From a checkpoint of a small mixture-of-experts model trained on Wikipedia.
Training: a variant of Muon for the experts, 257M tokens.
Below are experts of layer 3 (counted from 0) of a mixture-of-experts language model. Rows are named down (a neuron's output weights, with its number) and show model dimensions 0-39. Each number is 500 + 40 x the weight over its row's rms, rounded and kept within 0 to 999. Numbers have three digits each.
Before each expert's rows: "raises" lists some tokens whose logits its average output raises strongly, later layers aside; "comes before" lists some tokens at least twice as common just after its tokens as in all text. This comes from a sample of Wikipedia text that the model never trained on. Tokens count by the router's weight.

# expert 70
raises: "Japanese", "feld", "book"
comes before: "|", "-", "0", "2", "19", "1"
down0:499611484493480562470545501488497430527504530524488489446519474529468503559581509512535438534529419519448517562571560469
down1:482517440498574577524481507530506475452521475524508508492449469518484480543551485562451566543516518468504505485522581496
down2:476478507439478401465473494474584554504469426454471538464512514531505500442518456494521522523525447510549448501534504489
down3:561443524451529482435466504472454446520564515486492487457512480551531527464561453499512507473491478532498550519515586493
down4:447543490530543473455492537610465505530484515513510518456539564540437428484477502469477531464507413551469447465453457489
down5:536495510519479583473540540564484476528500454432558538493542472539495479463511458554494503526571548572482472455518464518
down6:454510472576456494435422522521471521480489525526471520507475524535522511488456560482574430594504491530558469580472519592
down7:471444496509557518541564525487493548490484470574492552472488469472409478457539496479524532532537586452472542498514482492
down8:526518497556492606527498578544480533491486505546456471488483455523605473478500453509461507485487491387489447491461525461
down9:465497547503498423450380463487489555438523513449481480488548395507490481509553508427544498473441502463478481519482408515
down10:573513450477435504498512564514469531545579499451518508502545474463460501435473489541514556462561569592512488493458519470
down11:488518506460437498547495483400435560478515478469453460543542561562485487494511493536511541479481501532557552569471470478
down12:540515541493479533507473491516482508458547483521497517493557552462496594536503531432503517459520487553499461454510468485
down13:544534519544509525484531493498493434481523510477474509519496518487498522528532544509519504474431468509498446555454543525
down14:535518504530437554488508519468515504404569558506492489498444518562476436547586551520527461490529516464552529389500483582
down15:499503488469550580473511489399515521469509473463409563548535521551455559471506520492481492534493486521470607467466516539
down16:474505456517447484480517545476553482551517532534505498520539499454539500511488474478540471537486486544478459538505601518
down17:420521554495458525511526490544502563420509520559520476459481521515483536474462423409541545424472571490458488525498496480
down18:548500428534512483555493501621452491468486509424507510503517493480524467504480498487563520471462521536571497453523518534
down19:496410500571572462549509475559443440494499512482488447536433448445458553531537510419494488521529490460453482551509488596

# expert 56
raises: "At", "Note", "Production", "By", "The", "Film"
comes before: "|", "-", "=", "The", "In", "19"
down0:458504507490469480525493495517480464475499476458485508543549492446486462396520578516471567510512548545555533548502440399
down1:444476522512535477429455534411514534489492541527520480484535479543501495521491531488570475535445488531562488532523522513
down2:493498453421507523485469552521533484534568509518593583480534438509412462487521526490513543543513468473533478485446487483
down3:509482520566549480598447454580480492525479496456484519547441469516515539526400502565515510489558559549495502480471530552
down4:485465503509514554530564486532551588566514508531480538511496529558484492492491429539446475526498542486535461481457459553
down5:488419479475545497457545501589587539448471473519510497494532445493517481493463398557470456527466510538494485519527449477
down6:472441445507507498548507460479534479503429530526510574526479432533494504502537505525508501573477560448543471473469439471
down7:413437548476545530460462590499449504472494497511532535511425551461571523537621537482476466496476464514502472444492520509
down8:532525509426558491535494494538497454467520471484485475454470508502503504466486533483484457468435492522520487510564531591
down9:520545555519504524497496466501534508481515489506519494522435504490503475510474444510443524578554449511552573509446557594
down10:484449550485482469509448462480516469494488464485487540552537486451514479517539498557469543494466502496515495453447479547
down11:465570465470529505526504520450537534433477503509464477429501564478469462494504472503486409473502436568502476493518465500
down12:513540462464575540463415543535523456470461478565457464464569480446503497464566502567593502488537518505469548439501545500
down13:579552484454543443457420502514537398443474514485538572475541509458555461487489494512499516486522466510455547537505478537
down14:447479525401488495455482486483518545485511480462469524509499462549479504522511520501481490435556483488555487510465513541
down15:472579468434560553484501519565533519469483492480581487474517503467445565440448504520478521523557492506485553512479496445
down16:411462520541481503550455536538538459510486468482487431523538470527499589500437510489516549521510484533545481561527488487
down17:585527491517477452491489544509478449489547482561490491500443509488487460564486506493546558565536406465521452506518547548
down18:493513533473514557528542487513479559507475515481411474577476553410565481395466466492505488506507516536561477464525523502
down19:455524471472514487464483515483556533455534518568522478510495510552435527494440502552473501494485556441511513485480493526

# expert 15
raises: ".", " 2011", " 2010", " 2006", ",", " 2000"
comes before: " of", "s", ".", " to", ",", " in"
down0:521489462455583497452543471522544540553500531483560472494444511498468492552440588446475404539478536517497418486479529530
down1:452440542531565475514484481510547540518444518485540419473498552518550478520528547493405525568493420494485505497508499523
down2:582520514442466506538501515458464558526533490468436483527435465476483482536505466399488579518550506561542542531462508459
down3:536474541486483496517495471479481485536520473542560556600531487415620501532504501506563480492520522495488477563441521562
down4:525493526505559551521573480527474511441493469559502444518546503507516438447493443565450567466519505528645509457469433456
down5:495531433525418525516505461504472559415536510603509421410518525523514541478509528514518502503509510503415498507536517489
down6:585563419469528639465557425523515476436536588537554485464525532418477447452488470509489511560489453486503491559460491514
down7:528474535514449516499497479464550489520488483536477504556567444493533508545507510558522494540513449540578504441495519430
down8:489547485485522476454462454522481518473508577489503540538533452463487494551498591512502440462533486477503549474447514512
down9:473521516488605558484517489478560533443463465507463448432538484492525554519515511519546523491451516428439496516494500572
down10:546458564477546476506502507491472459534485513484521530463469572538539538459479465485486515546523475472476484594510505447
down11:382518559447495508497558487519568454560529516464533533521429556545544581483478484486537546512569467462481456447495494520
down12:514552456572488481488454519533517477447512483495530542548493498442506525516523487513476482540463455440549535539521485541
down13:522501522537472500468429477450509500524497449488505555554490551498402434501509468405479500512548512536533504522530460507
down14:484495485433546472476473524484490437493486460481511450476538476477519524487514495487507428540472474461517501474527468485
down15:517547556491475480426481428548517512444603540482499530558463551433494471529471469437452521562610489464488555522461461538
down16:418527544569449418515512469531472485542475552517583478493453551521553537473507445489509420488558539497488437476504457515
down17:493458509488510453468466504584522538500532529502556524430481442505550513536506484465527517546485544537527491520577497502
down18:473462509534518549538477525460453505550503511563522508481498471556487449398429461531513527421499534525479488534418468565
down19:456512507517456533455493454440484571514507435449507507549471502486465411522526499467555451495423476447503557467514511508